Experts of a small language model: 56.8M parameters.
Below are experts of layer 2 (counted from 0) of a mixture-of-experts language model. Rows are named router (the router's row for the expert), down (a neuron's output weights, with its number) and show model dimensions 0-191. Each number is 500 + 25 x the weight over its row's rms, rounded and kept within 0 to 999. Numbers have three digits each.
Before each expert's rows: a language model's description of what the expert responds to. This comes from a sample of Wikipedia text that the model never trained on.

# expert 51
Word-initial prefixes, hyphens. Hyphens in compounds like post-coaching, re-issued, and short word-start pieces such as St, de, San, re, con, un.
router:528503500451513507525493453499456529488450553500468516495461467509494484474496483482477516498534530497450466513518490544552499531527488518531485478454497531497469495504477519511474546485531522519463484482510469513518483508469501500500556531510545505519490492484512464539508515504474467508534510525545510551487491499452502517507491500479515511481466511490467528511534502539539491521519513475497438519500492522491508499502478497487465490520503500480500499476528476514483506510498492536505464573506488501454470472495509506474541495474471511521462502540504517496555537521533525469
down0:485476495481491520554459519477534475523481547517539533496484516456499481454504510522532512515525503516517494509519487461489467501522499538494527469480448443479511503502503501444503483540486498530502512481522473507536511503539511482478521496521457526546489496549553470500545489535456496517515521521508491492501502509484473530445500513513503474446518509540505516450479501537496503526506502519522483495541507488474505491512484471493492506511480525467499515521422505559510516490495489500486471509530508500479513532448510480516480497539451488464497500548494494532499493480482495468
down1:488483498480481497521484472509503469501449513503522540498530495473469513483487503532485518505499457466517477513530465508480480511500458519506544492507498507481490504503466516516525534496480474488477521499487527498483422543526523495491441469466479494528505484513453485469484532459548454506504494479470503489495500462514527516525504546496505514440461527517478495519470563554532505506488507496468474507502473489505538493499503539512530532527508465450505493509453508529476493509464524468551477508487498519516507487452517520513540551526529468509509473476507494526482483505525498519
down2:556534527513528470491489525514526472490516513475518505569496490531525480509529480473534475472512514491486489529492490503512483522513501494477504511478504524460536506495510494556530502519482507513529505523487455484489497479511489539520536446489502500523522538492502447493530513531506485476525501505547506481510492479472482487523510472465504459544521442496462507523487541525515504548493523498494516509500520502523492548526478531456519492498506527488486540503471501497499472519492489478480504496514511544468505550544472422494522475464458524521506483458544459529541481494506506518
down3:459409523464483536524480518510530465518508484475534485485488519487461461490516527530534515502532495537497508503510510527488491486511527541494531502487464473535482504535516516450514523497484492474492464482499509515522477518506497517468499471512515492516530501497492471521493470491505499482507509487495494501529478483481517478480520509530476472470486465528505502480502466541508463480508538487492473508501519528527488493468452522497500530507524492499527464442495527544456507508492483508537455495495476481520509491470524505440476445576476456556547481509502507528535507504492533485
down4:491457497470511490496493495450548513505552537495507493527502482510532472486501523539533515503523507467480517496459463522476553536485485499457526536486499429491520518477533511511501478490513472517509464496556533536481497528517479513506469496506478500439470506485502494507498501503483473469496513515489490506521499535444542533508522533488491498514516453477519480521513532494463479465481497479490514510520506517485511460476518506482545509519506493498510500537508484491509534521545484519461539478499477513478434494455497529505496539530532520487468476492499463522430521520526522513
down5:482508508456501493474543510472493506517511470519481497550524504513521499500472499494516505515508508537520494471520479486467510476548513475527524479487501491500476507484520449486514504475485505508514558502484489493478488555516496483516494433502528501490544518536492497416475460547451522503487475533484526511487502436501507502507515494492486498488468530528520473482474507487477540494499485474543563483496515489530515486420535563451500514466522504500466518465532498511507512478477508459520497486489507537509488531505515516516497516517548470510516551488512500480498481514516498524
down6:546550523458474494503559493528489510493490529489534463482508502500505458518497482526471441510526486546537504472477478543508486494512479453488501494524508498490491515505549495522540494504481460487503471492505507510507537507509499530470475491484521492498479504492528468475479517472547512548479502504493527526503555470440516472554475523535512494499553505484430444532493481473482509498466535513473498474469537470499521476525473468506550496480485505524505514521528503536505487445508494528490503488475449497500490499510473533494456477480475487522507499494481500530511498496502495496
down7:479493522507466537498507500481504535474489525430521516502508502470465486519499525454480506505494507513483513505526497491497488503503516552491516492496505487530538497549455475529522489522465464505497502504504510520524497519460473489475464494516431482508509511498524517489465519475447487504459499496475504497518457509467504482477504491504515462520498485565541534518492538521474497476481513491489474501510488511504499443470507490534520499491490479531532444456473498465523527481503472480497496507437485525471481524555515562503438521528504480503497452511489510481507483500546540525
down8:484495490503420484496466511527514512498491488541539514495496518479497488524514462474484497507498507473485510530524510478489488494522496523503507519540537520507518518460522523469496525513507498477460471501482496532504508511492531544508490526518514500505428503539505497488518530494479545505496533518498507456500473469555496506454470488502535483519508492480506449479476522491530520526542499477452460492525564458526515469491484502516498497460541532459512524452508509495495506524530477512479545484448482520478481447451471493523467504530511543479505469520453492516481482483503510511
down9:549479521450502504449499503516524463508488473531487495464496539494547470557494492469523495462520495516465507534454486474513525503466498469478481523503485501469498466514535471479516505480435493503516525508504541497491482519501471536526515506503475500478501486522492503487496548489521492534475546504497521436548519548509473527475545507550519482513481463505538520497498503491483507506484469509504466492499522485514498505544525507508505499518514502442464553518505537475528491470480521500508514426515463526464469529485491498501509513504544468481471521475527504508467513498505497501

# expert 39
Table cell separators. The pipe between cells in wiki tables of election results, rosters and sports scores, plus some dashes and the in prose.
router:525452512495486501545474506490447531520476541509491489489506486535520543486498487484506541521537508521460509549548501502503454510520468530508462488448492476482465511486484506483474532510477527531475493505544502512541492493489523471481562562478511520511457460463508470513499489557483474514495532482524499521495495482480485529498532517472483529498500504515509512498509505534510483492473481486490454497517492516482489446485496532515507498501507487484527536488479500517520510510494542525537475507499519477469472463446526491498497507525472494522453479525514490553508501499563479447
down0:519514500506545515485507506582501462483495489501487514514495496486479483532525513505465503549475492512513492508476521477506507505487525563493506470511538485493486523469469511490468533511520529492531493515487517519490499497488510522492477456542492476491511488530508482491476477549480486471489510578499489471508492499536489490521507471447528530492475545509495499489507439491493517505494449428577491488501483483467472492493505525512516479496499512565469489488497481569466508526524493522526491539493493481529513525504470476492519480488502510510460458497518492488448518498511452492
down1:527507523474518495513487559485479498536508513525508482489546507489466535501497474486498511526472499480504467526480468451510499498488492509445484470480474549522512542509459479538490518526463500531499484536512491524483507504513529467536465482505498494499450524463508545464487506498510456515477516557438465493524492484506569471488493522509509510524505522504464505513516533505525494490517510475502483472553491527492523484494510498483523517525484508481544529524511541488512497519456466454504517461502483477515481512483467508503460451506522520521444540499528513498456505490500457472
down2:490461511451479497477525506520489526525495478456487482512493523505489539529508494489494502506488523518486480486480453518484471543507503506491510529561450502512478473504488502518501506470505526518486507485500505484521504505489457513472505499482502506482534485482508506554533473532498537464517482507515505487518524478470519492509480546502508522545546415490447500492498546509523497509543493505491512517480518449522525485494436529493486449465455555514476516488528499502510471523478543490463523464430508508493508528533522554498513483495488520467500499526507473494507540518483539495
down3:556478493529526508458468525465494520503494493473517496510458488541474469476450506540515476471468501501473504543511529505550487499508502487465504484499529488454529465499542493488549518500489476510506478519458499492501529526464515519481473492496528464520546519514493533501525494485471506531457495504423462500451501473507461484481519483501471514480468490501520512453504511471517475505470489511489478463472480496508501528529509498516534494466504515498550497500484487491536523528499512522498564461521521516489542497498481497475533467540507487522507489471575480483488496500465520505
down4:499508544498580518522514446511497500532497439466524487518481522506506479510507520457481489501498476494541475471525506469455455534486486506483468534531552512547500493508461507470518499516508513527519499509517485499519472544512488496502503509497480505515509504483482496555531499512538480524513502501494542499549483508485512467486522475499542463489486475492536480497471478444499458515500478501495468506525511515511443520504507498515500495523495515498517531505542465457457472518534533471563508528479461474493487522486463498499491501519512509500516506503490583498493471480454497485
down5:526457509528488486481501490481531554439456499496523511472509508496492501509506503464451514521486534516477490487428508468520508516523526485524499493477502486504514512522496494512489495545482508532520505522501541498476523487542514495497440522480512448501469502551510500477499526475495483498546518527483456479447502494496491549459510505469498517506562505497501454530488539506473511513511524472519463453511524506542562538499527512500518515486497516460505504499501486503499472501500506465520492493501508506481529471501560524522480451527483490479512546535482520503482486565515516501
down6:502507509507521526549481452468535513504474488524527518509476482515491487492500502484493487464556495446477497487491446532492496490494512498498533494581519509489461475531460464518531498498511495494513469536460447492503504538488489459499557507512507532517504497478511560553520496503519495538503521485479486514496471485495483487498527502508518482507532524498501541507502489526476475531481479510528519518524507568535472541496501533514486505497460513515486462542480494526482524495511484473494496426487513488504502489523455528503535479473493522475497536463484494543506493475512478446
down7:493533493521547510575490447539496508525481558478503524459497495498517531510482545509496534523499514479466502504494491479530521529475519508516493534457513532486495480529506509544534516480504515504480503498488458473491478480502481535517522514461527527516503479501500504490521496471495482500502550500559436472509481527464505472531533521473525506487573478492474479539488458510472484525492515520479486482513540481465470533486466545523524518474482524500526503462493500518497468502492485481547490501551513497495477519480529482489463469534526497488494455512520516490466471486520490484
down8:520501460500482533512480526470529523504496491528482553485511538510510491470487546472473472528521514526548471527471515483508506516503465534499498499523533534532479509488437490482554500506524498517550488500530518495522473482515471454575517464516487483521490521543479499522502497507481509510521468482502523475472483511552456496490479481537469517475469480505482475486468478461514511512455466507499450504507521546480531476501517513512512476458519471507513445506537508466496524525496508492514477471501514467510496479515453503520462497516542491536451501513506501493545522481497515486
down9:509522481559488471488491508510540521519486481513488508497457507498512502530495456502475493506461493474473486551495551515524461524515530478498517513515436516487462446473474511484543473497496448457515548499500484485490508472506465475515504456506531469479503506508552476467499497479477474514509480539516481449495552483480546526483509501527498534495507490502489455484514510481526501511512505517538468475502512508498519493495491504522507436461502539453495480508440514499520532476466536508494500497463504482474503506541474520481484510444498494503502488546469520505510459520497532484

# expert 58
Table cell pipes. Pipe separators between cells in Wikipedia tables, coming after names, titles or dates (Kazushi Ōno, conductor |), plus semicolons in lists.
router:514447524476471492517495489475485501506437517486490502480486517487524520484528477488484509494534503510496478521528486469492510540507496501530487522486485512495458482484487509503506501464471535461488497495542504507490438489485504444440542540494541501466486489509507506451525527520495499494490519500504502524532511492468497564492516544480440527501490486518515516456507484526507485517441480531522507504475507490525509490497485510508545451517496468500506520508513493538477527523483499538541526520542519475512480448454554493492495525472514485543480469493457490562493495499536530480
down1:501489468553503487539500533514506502491455523490474537499526492489458522543547479492462494500499507478495466492492490525529504448513498518505543503502566469497460502490485537515481465509531506536522485504566524502484501502482494473511507506475507474495520456481481535472517495517532507554501471547475497536525479535500494481492495486498483523516503498479524516521517524511461527516514529494475482482496480500497573515470496465533503454495481483503536512468527485497538485454485517522496500492516504459519484445474502467519537493490489513505525486451492454501433490527490476462
down2:454481470479497524516491496543512445471483470481506503491503510474516508508487506491512491518520476501521489510488498489506520474497498492506520518491496543486514495518529485496504474496472486489507526512522528458467486480488528543473520464520470516480472439486479492469498504482489514519489472459521545537513514477518513502515502494497483492505490504525529494514493491463515492514484470527473468513534479478497478537513504470524512496518506519496522506493501497500545471489455527502580504461522453501519470528484431483544477500453562504504544459532455482551592528529471524485
down3:469481480487521491512513470507503519504478478528460501510472457512509509557487495468491529517542508507474518504507515453507508536511529479496510456525517540489514501501514529496504533492499514504500512519475500521530495473482515515515518503441499495522535507521469495452508449513483491497518490510507515469518473495488519549478489516519503545518568478523505464496555508510481477472471499502442476496521467468482493543516525496459550513506490508500539479538492526527536512488544546542516481519472505536508447503505438460476466486498477536479541488493489494513472485527519462460
down4:454516498487539501528511496517452540474536504537486490506522460520493512548496469538515544507492507490488490532477524473470454514510510512487481474532495510571516479497550512468476575540515525534502504490492493505500548492496477499537446476516515487425498503481484489456522498505497482524547503463511519487532468543503522523479511473488520497503480513488507483485492483496483447531459488454530541482499510460504505475517479457499484495505471544472512490482493502486512481506524477523543491490525482473481480502474520529504514473492492498520516525532528521486498496497456481540
down5:490476524533497541468506541521518499543491500545525450508473483463457499444508509518503483482513483500510526485499566485491504532478513498527505492448487522516461455509511437502520447481482509508511496478517511489495481496509532495473468488487480544567534478499506477486526521521503487488469492486510501550492521545464519515485471470514495509508482513524507493518490470526527526498502480510511485478530470522493522517479508491524512509529482544504531491548486520476490532465510502503491540551517453459502499457563497509505519534538494519530518485497479524482455504498515505558
down6:542499510479518506525503490478518517530511502499488493504480449515484516494481447478470474510473483505534467546479508450477463483527497459493439500490522494492482512506504504544515531495478472477492484556515505565473496485495469493527524491549496499469482426508494519509478513487538504466528517490522489495480494496500454552477513483490497506463531470497451534503521495498482485517531457539533483498516466507545491514543528473538493526503470492481500477509492480507529529487480506502471523489535538522519539525502483531527497487499457506532511474470465516503516488469512437469
down7:493495441509505493516457502495495486518476533504500525505479486533481497494512514541519532495477518502457496520493489496483512504493499482456484516472499472489499501467514507512518518531456506489495479541480478481488536519530452484499500476472505514534502486505520527517555492544510512536498478515469505505531532527510491542540524503513501499506496440521542517509516510497489494482526524484500512468525525501471508530440489483494499525468475503514525537504514442524472476474514492489551501502474521500448457467492481457486505487535517473512524493462507572563553499450482430499
down8:471493473506523496491457495493501480483526463478493492501493515452491503525486534506499510472484526473444465469520473500487494476500507499567533551565514492481447523519484489532469528486479472464512478491457497513485480498490503524486494467531505479525498523524503534490492452452500495493538530485493480533485508469552469510523532533513539510531531504494477537481531517477485506486481463515540492526502455503519508552484497493487497524535505518475496470491471477500557518499492550476498545457500461489518497480534522554485499532492492538530463489503501502490526472511536500512
down9:506518538479505488453440459467505503481547479482486507490552442473541515523490495505472523566515499488477514503513527502520483459526503506483534469443508510502533550501502480482491472541533477521478522536463530487487510509509454527496495548502484502501480502542471477537508459509496494441535488477540528477509562495510510532516476516509498476511518508491516463492507512541484498527495488491527487549489493481487496480475537535493502506521526516462533532490494502468499511502473542496496512521493479527454505520521505497483506518503448519535512511527537482530529489514507496462
down10:492458498524508492509472525503524478501527530494477532489486517509555486491528555498507504491456490518468449470498505502508520483528501517491510521479451524479494536512482506432461469468509502534524503555563487466519491520520511511476484512519462556482499521488509477495498543484484517471512486504504507488488481526481495482538491493520520507490479434518545499499478475459487496478489484488556506490485531525538517453465523537479513472480493511511501529503488521501506511517492508487462495503502499517534527519503424521433476553492487501539545499476514485484519513516479492527